python train.py --n_layer=9 --d_expert=128 --balance_bias=true --n_groups=8 --groups_per_token=4 --init_std_router=0.0101 --norm_place="pre" --rope_fraction=0.5 --init_std_o=0.00714 --init_std_down=0.0043 --lr_mult_o=0.932 --beta2=0.95 --grad_clip=2.0 --warmup_steps=200 --final_lr_fraction=0.0
Below are experts of layer 6 (counted from 0) of a mixture-of-experts language model. Rows are named router (the router's row for the expert), gate (a neuron's input weights, with its number), up (a neuron's input weights, with its number), down (a neuron's output weights, with its number) and show model dimensions 0-255. Each number is 200 + 30 x the weight over its row's rms, rounded and kept within 0 to 999.
Before each expert's rows: a language model's description of what the expert responds to; "comes before" lists some tokens at least twice as common just after its tokens as in all text. This comes from a sample of Wikipedia text that the model never trained on. Tokens count by the router's weight.

# expert 47
Pipe separators in numeric tables, especially election results with votes, percentages, turnout, swing and majority rows.
comes before: " ", " \"", " —", " +", " Yes", " −"
router,171,214,161,265,257,236,211,242,217,186,221,223,161,219,239,180,189,233,221,236,246,163,190,218,222,206,245,165,267,230,202,201,209,156,163,180,205,179,204,207,176,189,203,196,187,250,183,220,170,136,201,265,186,205,198,240,175,237,197,262,158,250,213,194,233,202,193,196,240,198,157,156,178,232,184,214,190,239,193,205,178,222,168,206,158,190,184,158,207,210,198,207,196,203,185,166,255,248,189,209,215,183,179,221,204,167,191,260,213,217,215,178,236,241,200,222,252,188,215,160,200,204,141,204,191,186,248,173,253,211,198,163,158,188,214,247,215,197,196,166,174,129,223,218,178,213,215,212,199,176,208,162,168,259,187,161,194,243,171,188,225,193,202,148,206,235,214,143,131,188,218,170,214,184,198,201,217,159,153,247,169,183,210,208,156,158,234,167,207,170,235,189,205,211,183,194,176,145,183,153,195,155,146,212,192,207,242,231,185,166,230,228,228,174,162,214,177,216,163,188,149,203,210,196,189,234,168,199,151,154,211,174,226,216,195,171,189,241,231,208,168,188,187,249,263,183,239,237,220,237,232,248,178,147,257,166
gate1,186,157,138,232,211,218,203,222,197,228,158,220,201,179,270,219,230,236,217,227,143,162,160,183,182,218,171,210,189,237,199,182,248,176,187,171,204,207,211,216,164,209,199,168,193,264,213,163,195,137,133,118,199,217,213,205,152,167,199,225,175,218,210,181,235,182,218,151,213,205,255,193,213,197,202,171,255,172,236,263,201,149,243,190,209,188,209,238,213,294,209,211,165,209,242,230,220,230,204,161,187,203,208,200,204,201,159,204,191,244,196,204,213,201,208,183,196,157,158,157,151,200,219,234,181,219,172,210,196,181,217,175,215,203,204,203,194,158,158,233,191,241,240,291,255,213,202,182,173,180,218,143,236,221,166,208,242,192,206,246,195,175,239,204,180,247,173,205,204,203,201,176,208,195,242,238,196,149,189,212,228,160,220,142,184,191,210,223,193,181,208,203,215,168,193,263,210,176,174,166,219,234,218,166,164,195,208,169,190,177,229,245,220,242,196,181,206,203,229,172,218,147,170,192,178,201,221,166,234,236,246,153,231,223,212,171,198,221,160,137,169,175,216,189,197,227,185,134,198,159,242,194,245,243,230,228
up1,256,254,273,204,221,182,254,204,162,197,163,180,183,182,171,177,180,216,200,220,222,214,193,169,225,228,223,175,186,225,214,201,210,192,187,174,203,190,183,223,227,183,257,223,187,213,197,206,210,228,175,191,195,215,143,189,252,194,186,208,239,212,167,170,212,121,195,190,220,199,154,202,179,192,191,158,153,189,167,230,162,259,248,171,138,220,217,160,161,181,215,207,202,190,209,166,184,179,171,187,199,217,221,200,162,205,220,165,263,187,238,222,270,186,189,237,158,218,216,188,195,217,207,261,248,198,164,166,213,228,159,245,205,155,221,211,217,210,152,222,213,266,249,131,192,242,219,143,194,170,164,224,169,192,216,241,161,176,171,196,201,152,241,198,155,143,192,185,195,149,209,189,130,191,185,205,185,236,230,201,195,221,177,211,202,216,209,199,235,212,223,194,194,222,170,173,194,259,229,215,194,193,152,274,211,145,224,154,199,195,208,224,262,275,210,175,196,224,189,220,178,247,231,180,196,166,204,188,191,265,150,203,139,184,226,197,186,231,224,214,219,190,140,175,206,197,203,165,185,142,166,222,204,206,202,196
down1,184,181,182,181,170,161,145,183,147,148,191,256,257,244,230,201,189,206,151,171,178,172,240,191,156,166,187,226,188,216,187,178,180,183,228,207,216,242,214,178,179,143,183,204,228,217,220,206,268,246,192,226,207,219,249,195,169,228,199,183,165,226,243,180,178,187,186,211,223,164,179,200,173,150,205,165,250,194,213,236,227,189,209,229,174,137,174,178,215,220,208,188,224,189,209,155,182,226,224,205,189,211,185,221,229,190,231,206,245,231,189,191,181,211,182,216,213,212,213,154,200,183,250,170,194,177,200,222,227,225,170,187,184,274,203,214,197,222,205,158,195,198,191,217,255,254,174,233,214,260,180,155,231,170,247,255,220,195,252,184,179,161,173,248,203,120,216,225,209,167,200,246,172,213,204,195,223,204,158,269,225,181,188,253,191,224,213,219,237,226,196,226,183,177,189,185,182,216,163,175,167,230,232,116,232,198,181,168,257,212,179,217,216,190,173,238,189,107,241,197,190,247,156,166,164,204,179,181,222,199,221,187,164,184,157,267,191,216,220,205,179,224,193,193,179,240,177,223,185,177,220,141,182,234,152,158
gate2,240,212,225,171,220,197,228,188,183,224,184,173,231,234,256,214,138,143,188,173,150,172,200,200,279,155,194,170,215,218,148,198,201,166,206,212,185,219,192,158,140,189,169,210,237,217,168,192,141,219,238,155,182,184,150,212,250,223,171,170,221,245,167,169,238,229,193,161,212,112,236,188,207,204,209,192,170,236,153,188,196,232,213,208,191,171,199,247,227,195,211,224,202,176,237,223,201,194,187,201,212,235,191,196,179,158,178,172,213,259,210,193,211,246,212,183,223,263,215,198,172,242,213,150,152,203,222,189,121,184,213,169,174,144,211,180,190,240,186,190,229,158,190,214,213,205,212,187,194,234,222,241,238,189,183,181,207,166,240,201,169,177,202,178,174,200,199,187,198,213,188,168,181,212,197,184,237,257,205,219,204,205,173,196,189,222,242,202,233,236,215,206,252,223,154,209,263,186,240,152,196,259,212,219,222,180,198,245,153,191,179,181,226,199,151,158,177,244,201,178,185,223,143,115,234,203,175,173,278,179,209,194,200,162,156,202,215,248,164,219,201,202,207,181,189,153,228,142,178,204,139,196,217,204,206,233
up2,156,220,228,209,198,261,153,162,206,162,188,197,187,213,198,195,281,223,213,241,283,168,230,228,129,222,135,164,161,230,231,222,259,169,195,218,199,118,176,185,199,191,162,224,228,155,209,179,186,180,182,178,199,208,229,254,232,197,228,180,220,195,253,167,165,226,212,238,154,283,212,228,176,205,210,207,235,182,174,220,198,157,185,167,161,223,209,181,156,222,236,215,172,190,170,182,194,150,224,232,179,197,218,182,263,227,248,189,190,180,198,168,192,239,223,190,166,128,177,247,226,221,179,239,272,227,231,182,214,170,158,190,195,218,213,191,179,177,218,161,227,194,207,172,222,228,212,211,193,173,200,171,224,185,238,187,177,233,163,170,233,237,225,238,155,158,219,202,200,192,137,248,232,226,143,186,209,210,221,210,195,175,182,215,177,179,214,158,227,215,216,243,174,197,180,203,188,234,185,226,209,162,166,224,157,218,216,197,219,198,213,241,195,184,185,213,238,183,240,227,226,183,182,207,213,179,233,215,167,262,221,188,174,173,259,176,213,169,247,201,193,166,186,204,199,239,169,222,149,169,217,182,237,245,213,208
down2,178,189,184,212,180,186,226,211,229,255,207,177,216,267,175,215,199,189,160,181,182,174,169,202,197,157,179,160,213,183,229,202,174,198,233,200,154,158,208,164,174,194,227,266,193,218,184,168,215,224,187,154,211,211,135,167,199,221,230,201,202,216,226,250,130,212,178,222,143,271,176,180,225,189,242,214,231,262,175,241,193,196,204,229,148,187,205,243,182,216,145,237,187,185,165,161,241,247,191,217,193,133,198,232,190,176,202,237,211,219,224,219,230,234,168,251,234,154,198,153,191,187,229,180,310,165,225,235,228,174,176,240,255,198,224,170,171,158,213,209,179,150,173,180,210,216,191,198,196,172,199,177,207,223,186,178,206,260,210,199,223,188,183,183,191,171,184,167,214,174,219,237,191,209,195,194,204,238,171,180,178,193,142,168,162,207,237,174,201,231,251,226,196,140,218,285,203,197,209,256,148,160,264,189,170,217,211,228,169,221,232,176,164,238,208,200,188,203,192,187,175,177,200,205,243,175,208,186,193,209,209,191,241,168,212,207,209,208,248,201,197,193,200,192,153,195,179,246,141,217,181,236,170,132,184,230

# expert 53
Colons, hyphens and pipes structuring lists and infoboxes, especially taxonomy lines like Order: or Family:, and track listings.
comes before: " |", " P", " L", " USA", " -", " E"
router,220,212,231,210,228,195,180,216,179,190,162,242,217,176,210,245,160,181,219,240,228,171,184,218,196,154,212,208,187,219,191,213,148,212,225,126,214,186,185,210,238,168,156,222,184,205,186,210,196,194,246,187,199,208,187,264,222,203,212,216,245,271,224,171,236,202,174,235,224,172,160,199,189,207,192,190,161,207,175,246,200,204,185,256,263,158,240,210,159,190,191,255,173,160,159,231,219,181,227,219,202,201,181,218,168,216,187,245,179,238,221,171,259,184,169,179,208,248,169,190,182,180,165,170,214,196,193,136,229,173,219,174,218,217,252,239,183,169,225,196,203,203,207,193,160,207,271,215,152,145,230,218,196,155,177,244,170,218,172,188,178,171,202,158,199,207,214,161,168,167,211,148,171,222,164,212,213,185,184,245,241,165,180,191,242,191,202,185,181,210,215,182,192,215,212,198,232,231,187,214,203,172,209,215,134,112,178,177,199,242,268,209,199,161,203,171,194,230,155,240,209,224,195,156,242,185,137,235,183,229,190,169,216,193,185,199,209,132,230,203,178,260,146,210,230,186,197,214,234,194,206,223,251,176,124,129
gate0,192,181,256,185,214,178,136,233,172,166,205,166,262,163,227,197,135,216,182,203,197,225,164,189,184,198,215,225,167,152,166,235,157,188,203,151,262,205,177,159,220,209,227,184,187,222,177,171,157,183,203,218,193,192,163,176,277,242,201,172,200,211,229,181,222,224,172,143,197,170,209,222,184,207,201,188,136,305,229,225,171,202,169,201,235,171,206,215,173,118,179,199,188,157,178,222,201,157,193,200,132,170,234,203,247,248,179,189,184,227,182,241,191,210,154,185,163,227,199,170,169,193,186,224,238,141,171,199,238,201,228,171,153,202,214,194,201,221,183,214,137,210,233,220,202,187,215,159,198,188,195,219,201,236,179,167,221,201,193,185,141,213,187,231,164,175,201,235,185,192,203,144,186,193,176,175,207,257,142,193,172,196,213,201,231,238,178,204,204,224,170,215,195,175,190,144,214,193,192,184,193,184,221,148,212,163,139,187,197,234,208,197,209,183,192,197,253,209,195,211,172,222,147,150,240,183,150,265,155,159,176,217,176,165,215,178,225,145,193,166,165,205,224,160,201,145,220,225,172,187,191,187,240,173,213,162
up0,214,124,184,169,168,207,204,212,195,200,183,185,234,183,194,273,268,171,174,198,199,167,189,214,185,218,218,227,236,256,207,149,161,186,219,227,156,219,181,209,167,171,247,163,220,240,235,185,266,217,202,186,226,239,184,193,183,171,209,180,209,187,226,211,143,203,225,203,201,272,214,163,187,140,220,200,251,172,238,170,182,231,203,196,214,196,135,181,194,224,194,191,202,189,203,194,184,224,175,125,201,214,200,176,254,193,210,172,170,212,232,212,202,203,200,151,216,155,202,195,252,125,198,179,146,188,206,201,171,178,149,179,237,185,181,163,219,210,222,159,202,180,146,245,230,172,225,177,181,199,187,193,207,211,216,183,153,184,205,166,235,206,213,244,236,246,166,240,158,171,193,265,203,215,225,202,221,215,241,183,227,106,173,230,143,210,163,152,196,225,208,184,207,205,186,212,196,225,166,205,152,200,207,179,199,223,209,168,247,196,211,198,194,159,196,208,199,211,150,212,175,196,183,215,199,200,169,192,206,180,193,188,216,204,139,214,259,198,174,183,244,111,178,177,241,164,269,188,200,224,224,228,247,223,241,256
down0,201,239,207,200,208,223,200,133,130,148,189,205,146,171,204,196,198,311,162,237,178,248,160,213,214,220,255,215,192,157,211,179,208,221,170,233,258,183,205,222,148,214,223,266,186,205,170,212,206,197,223,224,205,187,183,159,217,192,144,232,205,165,198,225,158,244,219,190,177,193,207,199,174,245,204,189,188,245,177,192,194,201,182,229,218,171,202,140,247,172,207,175,183,164,221,202,211,232,180,204,177,140,204,217,223,220,170,199,209,270,190,186,180,235,210,232,212,181,193,237,218,179,185,203,195,180,215,261,185,202,133,151,195,223,221,239,226,215,207,195,171,218,178,271,175,215,206,174,196,189,211,182,186,224,178,224,260,179,207,170,237,216,199,225,202,181,205,212,238,293,192,275,204,162,184,180,153,256,202,222,156,210,225,228,178,190,194,192,229,258,175,202,174,185,206,173,226,189,204,168,193,247,197,199,219,196,187,215,157,210,174,172,187,193,166,256,181,180,241,210,214,130,138,286,161,171,224,191,174,195,193,209,202,145,201,165,169,192,188,147,188,213,242,216,228,185,207,209,177,207,185,189,222,230,196,248
gate1,188,190,196,162,158,248,202,206,193,246,183,206,217,179,211,169,166,190,138,219,235,160,252,199,152,139,215,180,204,241,244,214,191,184,153,199,201,170,181,140,207,261,217,159,129,185,194,191,196,171,145,153,211,142,224,192,216,196,216,183,190,228,178,224,156,185,249,252,239,140,186,218,157,169,253,210,227,255,195,201,228,184,202,178,237,194,204,204,180,148,218,225,150,199,208,171,200,182,220,200,184,214,246,177,239,193,175,204,180,186,199,199,160,214,178,237,199,155,184,132,245,205,158,155,158,173,208,245,142,189,249,207,229,244,244,188,244,231,198,174,201,211,146,192,190,166,207,215,167,141,249,171,169,163,256,226,207,174,235,198,218,243,140,228,208,192,263,185,254,217,206,205,196,168,220,185,217,195,218,194,190,173,183,187,251,256,218,189,181,223,221,178,168,200,199,189,211,240,175,211,234,196,219,173,188,173,190,180,251,209,190,209,209,212,187,221,165,135,192,199,175,147,192,234,220,168,194,230,174,195,179,227,209,202,236,182,236,199,177,176,242,203,201,142,254,233,178,197,238,204,175,210,171,240,178,247
up1,133,194,203,170,244,187,205,180,177,245,248,169,207,165,198,188,221,190,207,218,214,219,228,189,151,211,237,192,252,190,231,151,179,170,188,208,197,204,136,197,203,240,186,213,192,165,184,206,193,161,235,239,187,258,207,149,188,204,202,226,242,229,231,254,205,212,220,186,224,170,191,212,239,211,219,218,133,163,155,269,189,183,225,261,183,237,171,224,227,199,177,172,192,176,206,174,176,189,218,141,211,177,137,176,237,191,161,224,208,190,210,251,210,171,169,274,210,181,184,193,185,169,159,198,197,188,246,209,153,198,201,167,168,202,189,189,183,192,227,200,220,155,179,256,207,190,242,166,174,182,238,143,176,197,163,190,209,194,246,227,191,213,161,206,193,209,260,217,195,201,212,155,182,240,160,168,229,212,269,199,254,235,191,237,202,181,204,202,208,218,189,236,258,182,238,184,165,229,187,252,239,209,230,167,204,194,240,233,201,224,240,256,148,162,229,176,219,165,196,206,226,191,193,203,184,261,197,214,233,198,114,198,172,152,245,204,192,198,159,167,236,181,181,210,264,198,241,231,227,201,170,210,195,188,148,243
down1,213,193,225,235,202,190,212,160,241,209,216,159,177,187,218,182,154,189,240,204,244,163,187,182,191,215,196,246,154,219,214,205,184,237,232,220,191,172,201,173,203,260,224,141,264,185,168,223,203,207,203,184,200,235,226,181,205,203,229,238,174,232,179,281,153,232,179,243,131,240,164,169,254,204,218,158,212,213,206,199,266,213,226,206,213,167,176,214,204,216,205,186,167,195,231,199,160,196,205,197,320,184,154,167,234,226,164,213,214,183,168,212,220,215,176,154,228,208,186,211,221,226,156,179,208,281,182,195,171,195,185,214,193,224,229,211,180,185,223,228,165,221,245,216,210,182,168,196,221,208,182,207,218,199,176,210,143,213,219,160,223,219,230,177,204,208,184,216,202,196,186,222,220,225,198,213,171,219,136,229,185,221,166,207,198,198,205,125,216,183,209,169,179,225,157,244,210,184,186,177,151,238,154,223,213,254,167,158,137,162,211,157,241,214,206,236,140,173,190,192,221,176,199,226,149,199,283,207,226,241,162,161,165,229,197,193,189,185,187,276,181,211,171,274,200,218,206,217,181,188,204,203,219,152,184,165

# expert 29
Table pipes, commas and in/near/at before or after venue and place names, e.g. Stadium, Arena, Airport, Tokyo | Japan.
comes before: " ", " United", " New", " L", " —", " W"
router,233,146,223,150,204,239,169,219,199,151,176,112,198,211,253,239,185,182,233,237,244,205,189,198,256,258,258,202,222,168,248,242,231,229,225,250,191,168,186,212,222,232,210,191,182,217,179,167,185,186,249,198,222,208,213,211,253,175,167,242,182,268,190,196,224,170,239,164,230,204,156,201,194,214,231,166,199,233,189,121,225,225,209,231,148,216,158,227,192,187,201,172,188,220,187,156,243,208,176,214,249,221,182,191,158,165,182,189,221,245,221,158,214,178,208,165,236,199,186,196,203,224,186,190,210,223,180,173,237,183,194,183,171,250,195,244,220,187,223,185,202,206,213,213,231,150,142,178,137,154,250,199,159,184,160,199,201,258,166,209,183,179,197,147,217,216,231,204,203,165,188,174,225,235,211,202,207,231,182,182,199,165,202,206,210,167,228,173,218,159,222,173,170,181,198,171,216,148,198,214,189,140,184,219,189,146,199,177,189,214,196,176,167,235,225,200,227,212,154,159,202,235,189,161,270,232,181,200,168,168,246,142,182,203,186,208,199,215,196,237,230,188,229,179,300,178,215,159,192,252,171,197,210,172,194,191
gate0,185,212,192,231,239,153,227,215,193,256,175,242,207,199,160,227,236,276,231,224,195,170,224,156,175,183,231,203,251,141,193,219,176,216,180,125,270,160,203,178,185,221,224,205,190,179,207,189,192,209,189,187,235,189,237,248,186,187,196,198,254,213,183,180,232,125,137,206,103,205,165,231,234,170,185,189,198,144,189,237,208,197,254,209,159,193,177,183,220,222,210,235,201,181,206,176,158,194,156,231,208,194,220,184,256,168,245,196,198,239,207,149,196,191,187,235,203,191,150,155,198,198,148,209,173,201,242,179,165,213,199,196,191,215,170,187,128,206,187,185,196,135,245,198,190,267,182,164,192,240,244,162,184,196,207,219,169,228,144,166,193,223,182,199,168,137,181,134,249,210,206,178,225,209,185,197,194,169,231,201,201,230,190,203,208,223,208,186,227,218,221,179,247,135,240,238,181,245,242,197,214,192,248,185,184,185,199,213,225,209,196,149,206,189,175,185,216,194,200,222,255,222,215,207,179,207,178,234,170,174,188,256,223,242,216,224,210,162,177,212,190,233,168,232,165,202,212,175,199,160,259,173,232,190,217,234
up0,249,163,179,213,172,204,242,178,216,193,165,202,283,170,206,219,220,147,220,204,214,202,214,245,181,202,197,245,255,180,200,186,161,205,232,195,246,164,238,237,224,176,215,219,228,188,234,209,160,205,175,163,163,159,229,186,216,234,175,210,203,220,191,214,225,205,213,211,206,204,152,198,197,155,162,187,205,172,183,271,234,200,217,200,185,235,183,203,169,220,220,163,187,187,216,165,171,252,160,221,188,219,207,168,291,235,192,213,158,187,193,156,167,173,182,245,190,148,139,183,207,230,215,130,218,192,260,142,194,251,191,254,198,181,182,231,187,204,226,243,178,159,183,215,238,229,213,183,198,206,198,234,217,239,273,159,178,238,179,172,154,236,211,197,181,196,239,206,185,198,225,199,151,213,186,254,239,225,178,210,202,147,209,213,176,177,180,159,227,257,212,168,141,163,165,213,231,224,152,204,210,170,198,197,210,213,223,229,224,226,213,238,212,196,180,223,204,155,177,211,213,151,178,215,216,250,209,219,214,170,164,255,162,186,190,212,180,186,214,157,182,222,218,211,256,136,204,175,179,224,195,231,172,145,219,130
down0,194,184,222,165,199,184,208,173,282,214,181,220,225,217,222,209,206,250,217,130,176,242,191,189,269,163,210,172,194,180,211,245,196,187,211,220,217,183,166,216,222,208,162,226,216,222,118,186,192,208,179,147,222,239,194,187,235,194,220,195,182,181,277,210,162,247,241,202,168,227,192,180,158,205,156,153,204,224,188,202,221,201,222,175,183,198,255,147,207,200,235,195,205,213,200,139,224,267,225,150,161,236,240,243,169,202,231,218,215,175,189,151,137,210,203,184,196,166,265,174,178,185,208,186,194,197,245,181,246,222,206,230,205,193,231,237,172,190,226,208,219,157,168,171,216,166,209,201,176,194,140,191,179,220,175,160,212,185,149,184,207,198,190,156,192,210,233,140,208,225,166,274,247,175,189,209,175,142,193,172,165,133,190,188,192,212,188,170,218,148,186,200,198,146,230,165,193,192,220,240,208,178,250,179,201,232,148,209,230,215,211,196,237,230,243,165,182,206,176,187,246,208,250,247,187,215,234,188,220,139,212,188,197,263,232,240,210,199,233,212,164,231,220,233,145,221,198,240,206,169,195,197,208,217,224,205
gate1,227,166,230,167,177,163,228,226,179,201,234,188,166,235,188,176,217,206,177,195,196,222,197,236,217,204,218,197,249,229,174,228,215,169,157,176,194,226,172,215,183,182,189,195,258,225,173,228,184,232,213,204,226,166,309,207,188,200,209,242,198,207,164,202,184,133,174,249,191,197,207,253,181,212,204,193,227,192,248,172,186,228,156,149,208,140,212,246,205,168,184,172,213,185,104,207,266,185,158,214,206,176,191,245,232,225,230,200,288,194,213,204,225,246,224,171,175,195,238,193,145,194,212,202,199,224,166,243,186,181,202,181,220,211,186,181,185,223,170,210,215,220,208,197,187,154,177,183,180,143,188,205,202,188,208,213,205,191,207,182,217,189,223,224,227,187,204,195,108,220,272,208,169,208,197,182,193,192,221,223,241,182,214,154,182,165,177,184,226,236,206,213,167,209,215,209,212,241,182,188,181,175,168,204,144,170,212,197,114,227,221,205,164,182,239,190,182,144,244,186,121,206,195,187,247,212,177,215,160,204,93,182,220,180,222,201,219,196,175,210,152,220,145,218,221,165,226,184,238,235,243,235,203,202,168,208
up1,189,223,178,235,172,202,173,204,203,221,181,219,180,216,180,194,217,174,209,185,167,215,172,167,179,176,202,215,185,233,210,241,142,216,219,223,184,192,221,241,179,238,203,213,158,135,229,225,242,217,222,174,195,186,204,220,256,178,194,209,158,232,231,177,218,210,189,206,215,188,244,177,244,200,189,218,232,218,125,216,144,202,237,191,243,210,232,154,217,235,163,164,178,235,219,132,203,222,180,179,206,164,198,182,186,148,172,175,174,178,274,178,210,169,151,171,126,235,189,161,135,187,188,166,207,178,186,168,150,135,231,271,179,211,249,262,220,172,243,214,219,238,166,202,215,194,186,219,176,215,177,260,241,219,169,184,162,177,195,162,192,213,231,205,162,240,207,193,205,183,218,180,250,191,149,224,233,187,159,184,167,225,188,168,197,175,188,209,198,176,235,221,201,110,233,194,231,216,186,161,160,179,216,196,187,199,191,214,193,186,218,211,189,214,216,182,166,234,179,170,223,238,286,208,206,163,230,231,199,185,243,171,192,191,251,183,225,205,218,185,225,202,180,139,238,224,210,215,231,250,143,221,200,210,271,167
down1,146,189,204,117,198,151,159,185,198,157,200,209,212,193,161,163,236,152,190,192,184,222,180,199,193,201,228,240,179,179,167,162,140,225,181,200,187,195,213,187,199,224,203,178,198,215,222,177,214,188,234,192,219,163,212,270,259,194,187,225,154,196,196,211,144,207,174,221,209,219,221,191,252,176,202,176,193,210,176,229,180,171,200,182,188,233,233,226,226,295,183,232,228,211,255,229,213,211,194,177,199,211,251,228,221,234,188,202,231,199,229,229,239,228,206,196,145,162,191,128,167,183,203,186,256,190,224,187,140,149,206,212,195,239,184,270,148,158,218,176,190,193,195,215,187,199,238,180,161,148,240,217,161,154,208,220,130,201,206,240,205,236,218,213,182,150,157,221,161,188,209,233,176,151,164,185,166,177,203,186,157,162,232,185,245,176,207,180,273,184,230,196,211,233,207,195,230,209,207,211,168,178,200,205,226,170,189,240,256,173,216,229,218,160,161,210,213,214,272,187,232,215,170,219,182,269,165,210,214,230,159,155,224,213,265,191,175,212,278,201,237,229,208,151,208,190,216,221,197,213,201,201,194,186,204,195